python train.py --d_model=256 --experts_per_token=1 --activation="reglu" --normalize_top_k=false --routed_scale=4.9 --balance_loss=0.00481 --vocab_size=32768 --optimizer="soap_variant" --lr=0.0023 --grad_clip=2.0 --dataset="wikipedia_en"
Below are experts of layer 6 (counted from 0) of a mixture-of-experts language model. Rows are named router (the router's row for the expert), gate (a neuron's input weights, with its number), up (a neuron's input weights, with its number), down (a neuron's output weights, with its number) and show model dimensions 0-63. Each number is 128 + 32 x the weight over its row's rms, rounded and kept within 0 to 255. Numbers have three digits each.
After each expert's rows: a language model's description of what the expert responds to. This comes from a sample of Wikipedia text that the model never trained on.

# expert 10
router:119099115103171080132133142172126152128157078134134087126171162156135099182129175175169090134117094154102178114201092144160161198135111135168107158127136176133161092173116150106191156120120126
gate0:134157132156072151136087097116087132166177174149131153132076075067142155119125119145090107143111092152162078144194083158165133157120147125146136141108130139120157072132096142093162181174180146
up0:140084149160141103119159167067155143057165136143097103166150132133172111125124143143107139138184121102128144148142183117107097089149100136080142141137177095165151139111137167103084111116136126
down0:170115136106062125063117072140151130113167148153196167111156171143132129177125133157050126140125130169106133165100093144151138117116171137052165147123124100041156162121095066102179129091168124
gate1:131084119147150099117148166103137097134090128120112119095105169174123158123151132087076131141121123131099147154174034098101118144147128166128160125121113150145162148136203087201148185094104121
up1:171186122144146100122100143119134069132117116084167088114074064129186112142168142153153106129143133149094143120109156139108112140162108105167124070084067079166144116105138092149117172136114132
down1:129089203141133156124164113099096121163108104163134156106152088067078133116072125166124095073172109119117133069066135111093149103052151109099118150124194135141133123129119129135127118162147146
gate2:099106082134108095117154166129089137049135107128150146228137111107143145097158140170084122077095155111156103119179109110134094136117151127093099130055154126096124143141139146124145129152170136
up2:110113168124114104133130129141154147147129204120113053108102102189127112099085103105114182126141149052192169180086161100194128147126079124180116119128082091089170162114147129121109160099112131
down2:163067111149149127182098142148082131116178145102115124071116173132161106098127153122106138125124091150159073141137091128122130058095149173129075132181163089117107134122161092145105103144131144
gate3:167094132188119150122083121214135100122102163118089118123098144056094033089093089114106157138091124128159086114123119136093173165167180171151123166207136096144164151140131181106070177152130110
up3:147107055140193142070116128165115140085166177102120133150157148111100064138051132122094142117096171134164169164119078164082186159124130139133144148117148142134062131132139106128111174133143125
down3:138121107102157137150146096173145173090143118157145135065123173149117231141122098113123075125197170113147128095170083132108170201192158100127119125181210144166122135058170166145121147113174156
gate4:146171132151124122151137143170162196127109125161114189172100170131123134132117144128127117133165155181080139144136149138078110119155155094107114171144156140163173078093109100179120122181126140
up4:142154169126066142127130143079126172163113142116132102169126137086129093090142119168171170114119109135107144126129142127086157140170134048056108154128112110130136114157174064162140108168168150
down4:113135134175138105171151159099185170079128109123126127150098144086089096091134139140145132127109107136142144124161120154143108150102140113075128131152030097137189068079135154193143167167056075
gate5:129087131112096118129094114180132135149153156155152095064137119132080142099141110082130195101164092152164167110134085095112111208144189143119130111069100124029122177075115145094103150172203109
up5:107116128135101085199077089156145105118168123134135130082101174152140165151180121100105174126137145169178156155126130143116156202195152166121151143094111112146149127118105120126115151093133053
down5:151121138046164135119089177153157203164142158120086152225160140080154133112103128172133111139135151092134070121157117091137050108098165079100100087148133187159129137137151097136096127159094115
gate6:133158155152144132148176081107126099116127081184109132180081119113126148121163121103120094127146159147104100137114162153121023069116198088143079069097154116091142119113163170101147154171088096
up6:095170124165150193122112063148086123110093118175151148098109154150072164092155187143162142109148145092165138111125129136110094133125137100083163090074127105096141139152138165099070173110116070
down6:134138117133128120143126167138131162105147102119179089087105113150179137160163162123090038154102142131094128148125155163130102134112151140120092137142142130096130135095137107088159144183135120
gate7:120128136149130180104198136149172156108165160235096147152128104128121129126109118075102109128155058118092090129183159113085117082134105188181143131124053119126059089156095107096084130072165122
up7:069121083151130165104160129153110177107168185156140156154129073130144135177109107109135127136181060126099111126158115105124115073149108165141149160122063105147087110168103065133177119071133106
down7:143155158122147125136110111110077138151099107220112107110160139157125099167108152043097150178154172140123104118147064200134138103109152142075123147173039138133116130135128139104135122134096145
What it handles: Commas and clause-opening words such as as, when, after, on, by, while, which introduce a clause or time phrase.

# expert 0
router:186096163066173130144155096136174114133116113140181092139132114202146173138163096153119130140143095078134158097112154187164132139118126139131073102085099139085103124110095129132052128075134125
gate0:174114126139158156120173129154122126071107108123115169125131159086169124141180166110196124089156124102139104148153137164144133093152137041167138110185136134132128151138147092187129101120100176
up0:208126101159138120063115146095115142109098169119153103124090134132088126164118143081107118106144156085111202193141089087146109115170127105162150078156121157203088153129127054140180156094127052
down0:148126128132156181120137108147157125121139106119178138153150143098156154139055123122134084148162165085153157113111141155157090095119183178112113131150153158130127136163097153137126207117124166
gate1:201115090202113145092116140144128093189100125099129157102160090087108158078145062169146156108132147079072128145128142143070197117103102110151185138110206126137145118133100075143108129108146154
up1:109190212112154171114130098191085072088161162145102096139155145129159071106130127156145063154128099146148121153168142121143130087117167184141095216147086127120121112090091143098119165164119143
down1:056047080121215153084161203146132117064094144177129114100177133167089109119101134186110130185164092151161106074050078146144106123062101143115079127116109096133151142132101144144171145129146117
gate2:119133097064145142146153091201087083120121171174121138149146155159124153084186122166096160093145119172169176172130096188174124090145126209176148111097133108172125125170182090127135094153100142
up2:088145164133153101137136151140118157099118113092120078130083126192091166081135143110109110097134148188125140139098127083104136116133106107109109117173116116095100153161162115106209158136137093
down2:125108130144152086096099147099153125127174130160128155104119133091160136088155126095095112109142120152122147126146141070120176119103137074115037147129120111148115120095160116087150140106116077
gate3:164019091084155110103049097137139083175102151126132159144116162159172123131127126131077115139121133149163167083108143088073126160106095096134142131124115111098124104130111077139130103089123172
up3:170079088146119096147155136126104112147093074129159143085124124127126163061098106154202116124079091137123200115135147157122159164141124076159161143101129112160149129099055129122068082126172172
down3:103119133121117143131131071143127192072089144119142151111127145059143104127128165138122151159112064089151098139124142051121195137134119181104160216130150111097114127141130120099095154125157150
gate4:142148197095088101137120122125160107070184118136135119105131123200089128155141136141107135168158148179126148131114130118150120175114119155144108116131097145125154103141118198101182118094062186
up4:095139133078130120097129125123100135145133206157117188138080128097177153177133073107109111132095116126145146123114108133145117077126182174057196114069104085107148148081128136124176129136140092
down4:148141106139091048137120140110090147149131117129130153054130139123078126132158103089152185151134062118093140077158151151121136105136130131042171077098141186114106159127122120151174108161164091
gate5:145065098152167135109137134128137111164079157160084093125148117093163139129096084140113106125186131145114173107067084145118095175168142156156122152130144162189165082119108107122088146148101131
up5:136196084139101131148112120153094160158092167114204071145151137100142140125133139072121119157124132091123165073190164101152115120108106097130111080110102117133172093120154151173090112106161103
down5:193177118091200129148147137138126104092122112087111137066062154133110162094149169074149096184073089145135107110174156214111123183100123111155104089123122173106115087123140117167153135162150110
gate6:121172117121162154140140143187163147136052120121134120102157158184136152108154164202160159154076177138134136143101124086181198158156091153113104189137109100200104177150121147062120109139097121
up6:115119084089155155170120142126123128081156148082126118135128175146102181063136115155140159124107148073144108111095130126164091169086113131113147086052061153144054189177068137147147152161079157
down6:186125108064136115148127139130163132114126164077128105187079166103104104178205154095202107078126182050137209117097064122116139126112141120156140156168100124106119154108137121139075129128136151
gate7:092115105153065162160065108121102088059151164121138094098093127088106171121203067188156118146165142103111106146146101139129166113197150110081127071121113097120126088128145054164072179137086137
up7:113123124195147146153138143093184114107128083120119037153114115099180147162172081167130124170136073072078139146172119112147148167168126098153160125072076096111173151159096084124166123158107079
down7:143122172169138114099183148139082164073080085137126064119107124163145144119088174139124137124078101095102116124136109149142142126141107143105133143169108089126173111163082175082118120119118161
What it handles: Short inner word pieces of foreign names, places and words, such as it in Aitken, ov in Sovnarkom, ar in chaparral.

# expert 5
router:150096131068130088116148118130142147134151158191103100162178098116093137117158130050140123140138132070130124143148117096134113110110091112143119144147153086119138143107152091117153102133153098
gate0:122057145105193061092122140149145127095068173202133121160104068107149195155157188132124133138123084140148175165133126145172059146139110144177122119151140116114141135175189158102135026185062138
up0:096108139121206124118119158168155125146114139165099086178127082172173184130159169164120170138158080103164127142167126162136092181124075149159105137155118087087155154135129140111112056132095171
down0:151097120063166133166105037125163144127092086100133112134136159171087116091159140110167191153118078077099113171142193093161155150129097133161151150103148118166100133160121142129091177089139117
gate1:101134093148097121112106120152211100086133110108138090114193109115145128110079093078127085168130126177123179160139175147124081118158191027143145150094142131118095122131106160118142083122216112
up1:152090183108142150082137107149113159120136169171126108155090186077097155104137158161068156106115124080115091138082107106179183112121135174106101097152160134134185092091157095136102149117090144
down1:127171087111136106170157112120125080115167084071113100093135066167149058121137142154118112090159135136068117111083067123223113126150149141130131112138124159101109138143116070135075110121105137
gate2:169154124148122163199151143105124111084124126106123202088132178121156113123145144084074104089115117152092118152117081151113155103165123146147155103154177068183097117126140107102088192061090102
up2:195138136193120132128122114146144121075127112105084128107145141107171113167115194155128129080165136144116136157105083140153111136101075141189162123092140129166121105123122107129113141059109123
down2:114113182125089172103135133122191143104115110149130129112113095115143134170203116109192112095096085140129062134201163091110109134139124119150086126145126073090074197145130173145123148140107115
gate3:115147080139188164173120134141172115093148108108097104079092075132129098100044126096147096069162075120095126116159150127116121145068115108186078128047159129149160116082197116190052176122177151
up3:144190101181132182171094130105136095132091138148105108072093096099123179142105115101107083076195119084080122123125147136135112089173089064131075117011142164139105135098119119156108088125192158
down3:119134076159155125094146140130127185098133073144093084132105097122109158105094114122112171128119091181132099104130130145168131052148162126127143088152186165118094255115167168016108148143135116
gate4:165129101081118133145137111111126159107104168108128099095133093089140117111147164150175108164122167174096168143089112174154115096107112144161105109131104086149168136172158120106122081151122136
up4:089127162149159142146151149153125108183143126118169150130148155170129116146115095115085151100115074097114110142149124083148135165120136130115172155159144162118101147119106109126138145099146125
down4:206137147126141096171115120183104113114169137125123151110124131097161151114099103153133125070090133132080070148134107149122148133123185146097165114084137138144146142138056131116086169115142176
gate5:102131163107150126071122123161156086146158082127119105131104114089070192141088174089154138159143170098152139116105158126104132147113107100133119153131192160071142093115178163151161062129154077
up5:113145103100090110134129197113150146201135160077045096103105153047130092115155135101178106159135109131132132125119111220065083131147129135172169116146142192099099110132137160148110187114065135
down5:099146099093114133125081118149135109075132060161116079123193156126110135084064099136150148109155139178132136176116175160114155125119150130125098130094161159110118170134147181116158166152092210
gate6:136107143121103115119112096140124126085152109137149122145132083123111081134113125167171121113159162061134097130144103116142134096183145122125088076142072136137136192162153135142093090134107158
up6:164194161099104112094090166126187165147189107052139103143154147112127183128141155038100146152121137120075170150061182159134065112121129066141092092099126071132104142155113147088173128083134130
down6:116160141163128163150109050120104103165169103151171135095140123177131096116165108218171064106129114154128104093113110167096158146182146189125101104091170116135129137123107144137138169128129109
gate7:141051134147139126074140129143125121139168155158184091094134085135165110172084092140112131081107155096119131112148146118104119147145175101088139178133119154104095123151153089113119070119153100
up7:193171130167083134170093121136151128103129137190118163090117151102099113088141160124134124116102105124155144142118087126136103099104052136158127108109129091143086103049111207139175123122098065
down7:079157143102103114111174131142147111125142154109154111123159122125180131142144132112182159151082062158121133103160099104122104167079169099139153106147163172103127155004197137152197135086185146
What it handles: Given names, country codes and name-final pieces before a surname in sports tables and office lists, such as David, ITA, BRA.

# expert 1
router:118214152142109127093130144106120181133128144125124166168161099169123094087161063126141186119150174119147075132107129081150162126169148140171103097098127151120215122134127123131105134080132124
gate0:116083125147062180111132127178129129125180113158111158105109119063108125144153077092183105087124077130119107068128104143129136147138111166111140142136081131131140073172206152133167123178092115
up0:138135105112128169135203174114146140169128090114112099169107061134127130156115141167152155085128185209125119143092188130113147138146127119202101183081092140122100088064157099115091086103148112
down0:159142102139134096200132112105151097141107156130145133160077156143150066158099152126108149158119166168165152185140075170146121166133098164122135091125143172149145151124114161142143139173135116
gate1:119098120147175129102110140171094092103116132138145145144132124099128131112112177177194100120137103137148133129137166186095153164134092161139161121106094133124145196145130159116100137120164156
up1:139134141096080101123104135158136149170151141111129105106157124147110132148147110134150158158117156059147128167164080141105114131109151128123104086173098086127120123087135105152162135154116110
down1:143151104176138134073116141107139160149130189094107128129168038167188160120130140147065097180179150169128115151149175134199134151111114097134098158156113081154108103165070146107127123141104092
gate2:170062161126140161116153124172171167165117035129099128164151133095140095095166148156152100106077188127071106098126055137120135166193119124109126124101149157165117153156139068156145155116086150
up2:141151132112239197154227164103180176055119062142113086091128142102096165144147142182144101189122107129117129089147121146127081082159151078152134114186143108164040135137115067188113163115080097
down2:157127175152041086112099154159165119158109139067149201203114078138135125093076112135045148076151144142189107120124151140087155136104149153205122142107132094154159117120090178121136139127128141
gate3:084143144110067131138114157097116097153070080089116154166181129125118073103149107124136175136137155101103175113128098124140183171098105089146096116166160151162191100094109129144094114080101143
up3:113085152110128140158150125106140103139067109159116092154187168128132089121188078118148178123148133056141147140131112168061135196128075122134179094148111157183135127149100113096085121096109157
down3:116152176080145102164132164168131054120119125140160164137106101153101167112024124156117132126128108132119159188140096162151113185115115166153093146154123102142182118120159097115128170110186177
gate4:101178112096117104102115099122100145164104137091123159089097143102117112132156131189189166138140142103132075105165137118093040088084104131118109095083165091173115153148118126150181158140120122
up4:081173112160133120137141134089156129135145153146126133104121120109126113142117129168198135123142144140119074155106077100137058108117111112167150096111192091144124103111116150118102165193119152
down4:124109083121137100149145101154182160142148161145105120142130159193158160091115103124137123120134087188126136126163089138173113112142120120156089167119170097090104100113097160126141128156163126
gate5:119153104163127124119145151068139081179099127163096103167130103117108157201074132100140127128121125141119129079070153130147107148116053177181144103116095161105128147126115151134109165114114117
up5:119156144097124106153060099149124065085189087175153205076107125098111143174101093101135158101157148092115119145213058104165140127153138151089108134120074174125166119113148134102090121127081159
down5:097116123094116107124150095135095147157190138142098127112131102103088140149098061052113132129131155117148095142181143136170157116110102084089104148204118128148140139121036097073093120145137153
gate6:104121172135072104097166140167094133150103133105162111140107121082145177115147135147098082146182125129138112152153116121135142117123123106060147041160097160108141097081151088142203125202123147
up6:190144123123173153120183134138080114157087127102135141159168154082131163146082135100095169093101170111151123133124114123178130143081159141166143101165105097066128063147152114184115161138107075
down6:138109125161123117097152086155135141105131119180142143131081093120145105172061165170101141099188115146114156102155128107092089112131141125128142116090141168121091150153109187116091113108105116
gate7:095108150153109134076113146160148157210197086093036177120110119146108141141128118135155183112124146130135043111059099109084098121156072160106133147104122131143180136107128113130146142103128152
up7:170142081074175092145110117113107126073070174164153085117119067119110123143115112123142121116147094125105183110172176080172166135072171108130194130110072123097103149143123084117088126146178081
down7:140141098178159122146152140090120099136189123119163180150128143173111105097088187076077161145094152142157085204099092132085153133112113163132182102069102145172118103059169132167123127137127101
What it handles: Opening quotation marks and auxiliaries or connectives in running prose, such as had, has, but, could, often, commas.

# expert 16
router:052108125071157133137165172109125146102081053161149167094151120119111089112090140077107121165155170098168123133108171167100077100107145086121132096123148096106162165105087113109094093153055170
gate0:135092118126135180130095163150105103147153122101181190114116113122123151136137124082184126136094120152154075165140114122143139124052135102088088163121144102118175118086151132171124106159135137
up0:101143137139116179114149162121062118151102127114184153112193106109124123158162132137177121146069138200164075156158124132125119095095134101137095096129150128133179126063167114109141159098111134
down0:134149151133109152072144140174150156140132110109082142107161111081093127093049132151142110147137149160133108092121097128074093115135160083118184108120103076189133128161081133114126131096139154
gate1:114126108145083132172093111130100137164155127035165150119122103109153141176107167104116100137119141137181119111137137112157119170154071045118098124134157174150142145146099135178131146056115123
up1:122211187090099137153119121124146096145133148159114110096164135122153076128075108162100109141128133147141100074159108162178143128148121052140085146154178127095081078117073148088128107152123095
down1:103117114078110114067109067113110137101122162117156123110193130173095108125119161122142139166154106161104096071153110118117144116089133186121070116169133153146139117110150093172116109128189130
gate2:182108132146143081108116157129149120126165138064081143112154152115127188172084124157182138157093120125149107166126113175133091190140094128160127137164148150123100175124150113135098171114108137
up2:155176121158134168145100134160072097142126105184099146116172124147087079097147093124079098193135131096091127112111147112095144068128159106092127097080051148155102140182152122183104133131158107
down2:139114151151145129111118099128125146138177115116167133192138077133119147151093109100130069101139145129117077176050090075124141143161082135121147177133112204122112131112087078137175153131114187
gate3:160130102092127178136159149130129088082184075197159132142075165094129154162121130060182125138115156155186078125136159145137114119143136144074152073143116098065117138127157125122131160160149167
up3:148203185177130129133193123107108212182167160123125119089110133135131118118097214141100115179170126138128071137115164119033067172191076137132121099067120176100132131094093098104166144098081121
down3:104083105166150111108133104179072143148122111152119100150085141126108106092135122162128164165156144130171117131124180152185102134148105148093156122156096113124089127108118140168139219097129156
gate4:132170092077132148118142159113104091129131063125168151176156139080128163080139165147098143149097086161138105136141150140127099180114189039140111094151102147108140084139125134131130104091080134
up4:072122100126099180163116122106099151133152087151152145179122163081176151114125153112125118112122096094111100128175165145172111138140198063121170081190052122095131080124116163161158109071052150
down4:155165112096086113100188107174094117133102150130124162059116119126121130126108090041047233110105143119183130130148131138158103132127153073144141119117135110125183137095149134142096146099089147
gate5:123113123115135110108176117102131095066140203111059086131116163130148113147151154129127084111064098161096122106064200168108158134083124176127142132132153133116183088140041108198182163113095132
up5:115091132121115085123175147093154141109165133048104099095153174165125132170135192149078145152114149137101137111136132131050145049101179112160113133065107154158128107171079110188161115146098123
down5:110119120139131096092181165115155154135184090163139119146170142137122153149200185144092147106107123140138152119171108134099072068149122157146170143119097123166147141128084117200167107156093058
gate6:153103102200169164095069145170177128080110128188119148150098132117167194138072100182080137123160154127125182069085157107101059120084144118115105097111117108140108139129114101073131137148176078
up6:150148074118132143116145108106153192112078044118106114070095109163090104046181201154109129115166095170094094194153106140167155125149127144114118102142139102124094081172139148121126112133150167
down6:103149104132091104118106172099111136141125121088133146126144096157086084119092154135133113187109096113107123148104126135096104170113118131099125080147119152155159135082118111124171089135050139
gate7:134074140110115162188110128070104076157058076136095116128123125086076175134080140070104116143092123140152131165099157135114140116176106064165172096124119083115124156156108154143130149140121147
up7:131136150160143121113164108128146180028164177090198113177050085184139084102114021133121152116133168142119147137155107142099119129097165135151154095094171138132071095116131131081127176090142149
down7:119073074074141128168117050134125163122088114159227088148173131093175100135150131108134099119154083075136105086072118121121159125143159139142114123143166121115137065091116143102170135159143112
What it handles: Quantity words and modifiers before nouns, such as most, many, several, some, other, Total, three, often at sentence start.

# expert 13
router:064126120143192105128152157121083150074131125126082177149098095151084141088100048110147131109076140158140134106172188088097158124155146067111127096160119115066196103102176140152114125132155153
gate0:116144225150029198096085131121203154168124083120066142141088154111137096125080071127193090128116131160101141139162142146088130141124122160143173102128061109118150157150132093135127169150088061
up0:158116157111123160080070157126127119128123101129087113109124125120106117115122078175162059156104122160095107206159135158197154102126161152104137151103091087112146167150130079107114099088148093
down0:181104142124122113114088099153049125127109089146164137112150148125138143131127155157163127149109083168128156126159109123154134165117156138151160101089108098151104140121093110154071112058169119
gate1:110071088121122115105039140141112091148115137133125148074078171173153143186163064078060166099157126129187067119132120165142120112140139103138076112120100118156159171117095132140121124156170177
up1:124179169072132037152149086139128126167074131108123117151132072152098142084153194149214108175096097131122157173163188140128103123052064151133160114124145090119114139117143156133088104117150101
down1:159132140129104113141083169178170078131172165145132133128127156097162099075109143096169158136137165156141114149104121089120133172087136108152156126143099131172104124128057151125096122114128086
gate2:124120072089165160111139114107115114151136143153140137081149114084124141077073139131123124109139169104172158121095180139125104128188101148098138090161121174165125145114107137107127140124135127
up2:109159140145164090119090071149163111115136087093132113137093119117145165183127109108112131108169077150140108141158140129147139133139147132149153142135108157144081167119137133032101195104120099
down2:112125112107094140099113104104153136110080113095134122092167143123122103126118123148146171079094191105144057121167097129138048125108159137131091140147154156130070089153097108166123160117127140
gate3:079098083153111196061086157122116099126090151100181110170149167108139128178108110094134190082125113178075161121156160193129094096192064126116150132103116096128184110108110138099126110111094112
up3:194149114065143136119175140136105105080139111099195124174127116173109105115162092099082152126139102143083141092147152173116158128122184119112061136133121152128110141104116082163098091198093161
down3:115127103103126134112140129147160101130152117126196148144077102108117165200162146087124074126155090163179157152140081134179074162156172111149195098123097128135166145121183068143069125153120168
gate4:172080126156097125148113118127131114103140159098079126104141138062125155076132056170149139121093154113112149139083139099143065163151146117133082146099159070113136110113127144107171191137077097
up4:108070168122145088162140100119137112165129152093082104182027213164134093172101175164128121100108120159145157139158077139088181123138104113174151102159174141124169124122133139084165150097128202
down4:088160086117158125131118107128070160064122071158087129161092098128122120169039111149125125149095134130103130124170131143132077080124110097164117090113158138140166144137109188148104173100151195
gate5:131097069108155117139139114092037096128135142155084160111119140107154193116129140086126156100070106115059076086202110104165151149129105131158156116153117145165108075142124075110163104183147143
up5:168106045129081132155109143150137090170141112110205135131172072125186072120125103096178129152081085060084117166091114160072129169121094112110218142121059194070178105134139147168162140161156172
down5:155115076104083129108185138074147114116112112142148108097132139084170124163100121087142153151181149184077103137118103179059135173105119126099101129172113076107106149116168178223152122117145129
gate6:125120147184114097069135157102125162131172130125126085138182109179178170067065109180135078060140140113112121132138155094115089147176134159123097115085177137171147100112149089103136111075123173
up6:117112090116136170169085111141126149134153167047123077140079120089133147067116183160091098143139106139172131198161116105072107150123101103126145116092101142156144192115098145111086120133108102
down6:089151140128149184122169147186131109116135190101109119164181090131074091181115152043096109121121118138149084202163097106155115087105116126065110144102149080203091163123106160145119138137155106
gate7:137105124122187131117091143116123107099128126127188147127089124079110127116115110165051161108117132131141137093188125151095129183170123125143173083149114115188068142125177110193070117104162113
up7:116210133069052165146139079120157136081127078146113157114151119118206152142110099124128108178166082097178151106107122098151111131105158175126059091160071120130067147122128077130165184080089112
down7:077134159129100097096132201136119138123110126145110193092131161154117117104117113188162105179130166124111083157094098102174124063119185118101104056150118136089141141071110114158138107140105083
What it handles: Opening letters or consonant clusters of uncommon or foreign words, split into pieces, such as Gh(ats), Gu(inness), Sh, Kh, v(anguard).

# expert 14
router:111203132095113123116090122172108143118105145162121096078105183130132124127113101114085151134186135131049088126128123135125160119073074114124210209143167176101131145099116184111184120168177116
gate0:162099077075158104135068119133141102160083168110163153109165147090129112144111105143116105131143196195135153170150097149105118113139108122065117168120132069119132173136093086166152147186114212
up0:121056053123136168150121153139146148103103183040111123119174181137232089135165133101151193149137065090114151118122073132095142132198112116098094091115142078089125114141140080135055158124147123
down0:144088149112103155183069178139121126124161150156127138139098118089160176109134134128156090085162119116132191138141119160133151076159137127117106146122140116080135183077120137138130110100111149
gate1:067138101117119169108089118123172173120128082138130124154144146113179097127120121128146070124099063105116121195106105167137161151148127113112156181130177133145159167122095086088107138116121136
up1:135137159099163106138167155104096112160176124060118122100107113154054130168127129087124207128127154149179116094172145103116095136106073103112159100128056127103092111160154147147087132110118101
down1:084107017152146122065121109152032174085164121107134106101145167162182116167182098110136170147128097135137170124121117138086121151155138152139153129149174134202175191162110134129121155151165165
gate2:183129102155116144073063146081168147146151162172171126109153158100135125084116094143168117159139114133137121154118136121144120151192102141077120171173134049135114116159149135158117122222154131
up2:103188137100119184138138150119087142148153161152166117137084117119148081145145097193088121170102083137167138038145167094119081066116174187128104105124151134148124093082152155160063109132172209
down2:142125165094123117209113126165074103108150130079119130143147081133201114051132128100176185147095112146182130119163089130110110103136159135086120085120164147152158081134117098106131097141153132
gate3:037106068097120162143173091146123145076089120119174115120090130080101144137114096097129111109087144071083134076169125165142156130160139106127175166116135134073167151133118136128126056119119146
up3:133135149164101157111186091173110114121068170107149124115109166152140112160112173129166120120063157179088120201107153133138098150125096110165085044103080160185078172087152119132121148150109167
down3:122142154113086154159084113161190112125179154163142151181150132096161116171124158140124163153115125076079112168116130188139124198095092096158131114141078158132125136141074140170116094124140129
gate4:127125134111129176149122083141107098124076182069154148112155129116101134132150076143093160085114134146121082116116108107155066171182168141116167075124174121136138135154125106118103225123124028
up4:102107124159122138136150151127169142124183118165181101108156113157128102064107155109130161154111140122095051165143118072132065076017121137125126168203109151137053110144084127145133141158073140
down4:091129077134144206122134080116149124123108143111089179205104161090156113139078170132122168219124143171122195199123077112138155093098120143125139170119099122099102062116111118126093116085106115
gate5:126155136134154099121089157153130158173109071132194088127130108101121123139066108094144117135160116174155096107161144158098082160083139111151144157187158115138147192129141183103126032171111176
up5:162177095093095143173097139109119145092158083140141136071089134145151134138096068124161121122131080150146117129114145149113071163105163101185149158167202132104102168107147127098181051162139150
down5:082132080163135093113130191123116095108144162215092113137100059076135130129143097115142152116128144098177126133126204126114080172135181095123146092112146183109133122133123192151063132094119123
gate6:064105101139142115088115132135139081141111125127146080081097121158125133201151133107120125068057199127131096087127187176067132120131079145110057107143138132112201148086166135122119198101215092
up6:136189100163109105157069132070100142150126121121160142095165188113088073136183146087068110105087134153129124117164090127086130157150090136133053185144108131183151100184187133174128089161142202
down6:134160091128161129104106125163102137120199089164087080107102136141089132129136122111102105126133158155084180157107146069118165119133151135058157158103109104104154140119121138116124154146202141
gate7:137189153077125105123049166132109095160139085143181114083104092128174114136122123112153110128080135117151216144131127104091070122113126131093101139162163128113163123136069119139148118176078164
up7:154153196135142064159117142156132145155136146130124130074120075057076126131153170172121123142179136110138080165113180122211079161109161119128138119166114162172138124131129156113075137090104134
down7:190098148146112124165131105108105097135165130137160078140158177116100114160114121136191164176213144136127019155137146144180210065128126163101064116152082165144162038145154156106128136101164137
What it handles: Short vowel-heavy pieces ending foreign names and words, such as a in Mandaean, co in Gascoigne, ina in coquina.

# expert 17
router:147148131165142139126117156121164180096100076131095080114151071092122194106086150092143108145161112162129153090129142103131104096166097096114113119102157106124153150093152116064090122157152075
gate0:148166138133139080147121172183117141141150133156089104164159145135084149138106151170096156141169117121106161103118114141185163087109075154093169082128139107139128141090143121134185140125069092
up0:122133171135117136092090127092120102123126111142150173111095138135142082182177126127118084144131137166091126183082149136135140166169166073110125201110184129159110100181094118132136160138207118
down0:126142090118076082137155167109118129132160165090107113150177058130112131064103125118111181093182119099103088061150104164134106117109069171114137076169071140114133157126153181150170078109075058
gate1:142103129138137123161137087094134123113103139105143131104166099133138109109133071119147137155169090126153144146125109194142112153120070111087074067097134172032147112146154135100188124128164101
up1:166111167141156102122097122122112175142190103125162160117127197129133123156149081147114071118092109142094127183154141104089140134123146087168053143168128143121116101128085124113156107098098122
down1:123161104131086125117153185096160141155086176133117116110121151091138134120163099153175134165145174106114124105134121142118199098096130209061157107134135094125141149115117128084147112109102176
gate2:152115182138143156128164085097106119167097115111109076107121172098130135116113191107127116137221136115110182108139180072102093114132126087138092102104135163079119118127136116144114135137164089
up2:133111142123137075082144139180137128097071140092033166090108105135149082148111132048110125135138089108123166122112092128159125132138106117150154129147101174165121073121126103180106148067131145
down2:144137138177094122114106099098149124127175104149166110205160085132099150057130068188138115102112159175130135119142159143078181144118174148054112120149153122101102178113126144090139127144156157
gate3:076078108130131149134135115166139105142215100117126116132134094101045204109104089115130133146153153065129138111078131146132117205145118080063087088073155128133098096160144083070108141041096097
up3:176133113117102110127106117096086130133151110161151110104134163127184114116119139145099039120147119188125149119123139082160162102118110138144138114163191100133153126118150141084185126173149173
down3:113139142128123128114187150097214117063073119088112167138107101139090072086128179139165157091117136085131116134158120140115105160110136082115128115106112179128103169122115136177073101156144068
gate4:170127108144136152155144118122078125100136161112123077087131146097140164145117146097148158123105115108147125147096117123148130157139140159130122145145212198130103093164074147163144133148128150
up4:165154094089068097124107132132133110168093149064105098170105138130152195078148166134155152137162091148131128139124119200128087105159141145117098165177150132104102148109148098111130098191131141
down4:120170158152109080132086115128151114171126135154133148104153127089089141187197112142100073147113143114141132141078135124130116093012127109128130093136046145122159116127145136164102128115184099
gate5:091171140143192082118166152184127164118107133132140135162123128197124042129054156119150100079106113075140091189175121144177119137118085122096062126129113115168183097132111104136116093132081135
up5:055117119102151116115123074122111188091055122115108132104145133115094070120092163121116142063139143107127110103154147151105077112195123126152056128089161106152140084189084123142095130121166126
down5:099101091103102111099160167163126139154162143136134123075146132125115123167100081124099166126140132099169105110141163134156168122140173141098100111137145137144126162082162113093056071095214135
gate6:180142102120161124133036126171109089098101175081102131093139131105114143160109183181142124174108144148136070128127080079089120107163121138120126152154133090179135108137107163127135152121160154
up6:135113122080138071048152081159098156136178124152160137145143079113061107100123096131083143145133154123124113091093159123123152145156135113132223150130175124092188097167143137145129181122118155
down6:111096103125115084146125130100141135134096103181142070075049168159183122163134171080176133134108130103133137163155106127128167140152124133106040110137099139118084142128125070158082109120151114
gate7:102086128087136160158110131138112122163144084207118122174136158132159162111122151105136186140124145194031100136111134124124152084125145093190100089120109060080146147139092040114108154179164101
up7:145123039067124176160115060175147094114153074187076097136125113179182159112134141111133073171218183120119070121144140109108139126132168103150124183080140137100139041146088109150103129110151087
down7:102132185160186131093098157114152157134142172140142158148105075119084100177141164054114127105099073157153177162129115139126102111135153156114157069131125145102145157141174085112171120130125136
What it handles: Final digit of years before a sports season name, plus team, league and title words, such as 196|1, Rams, FA, Cup.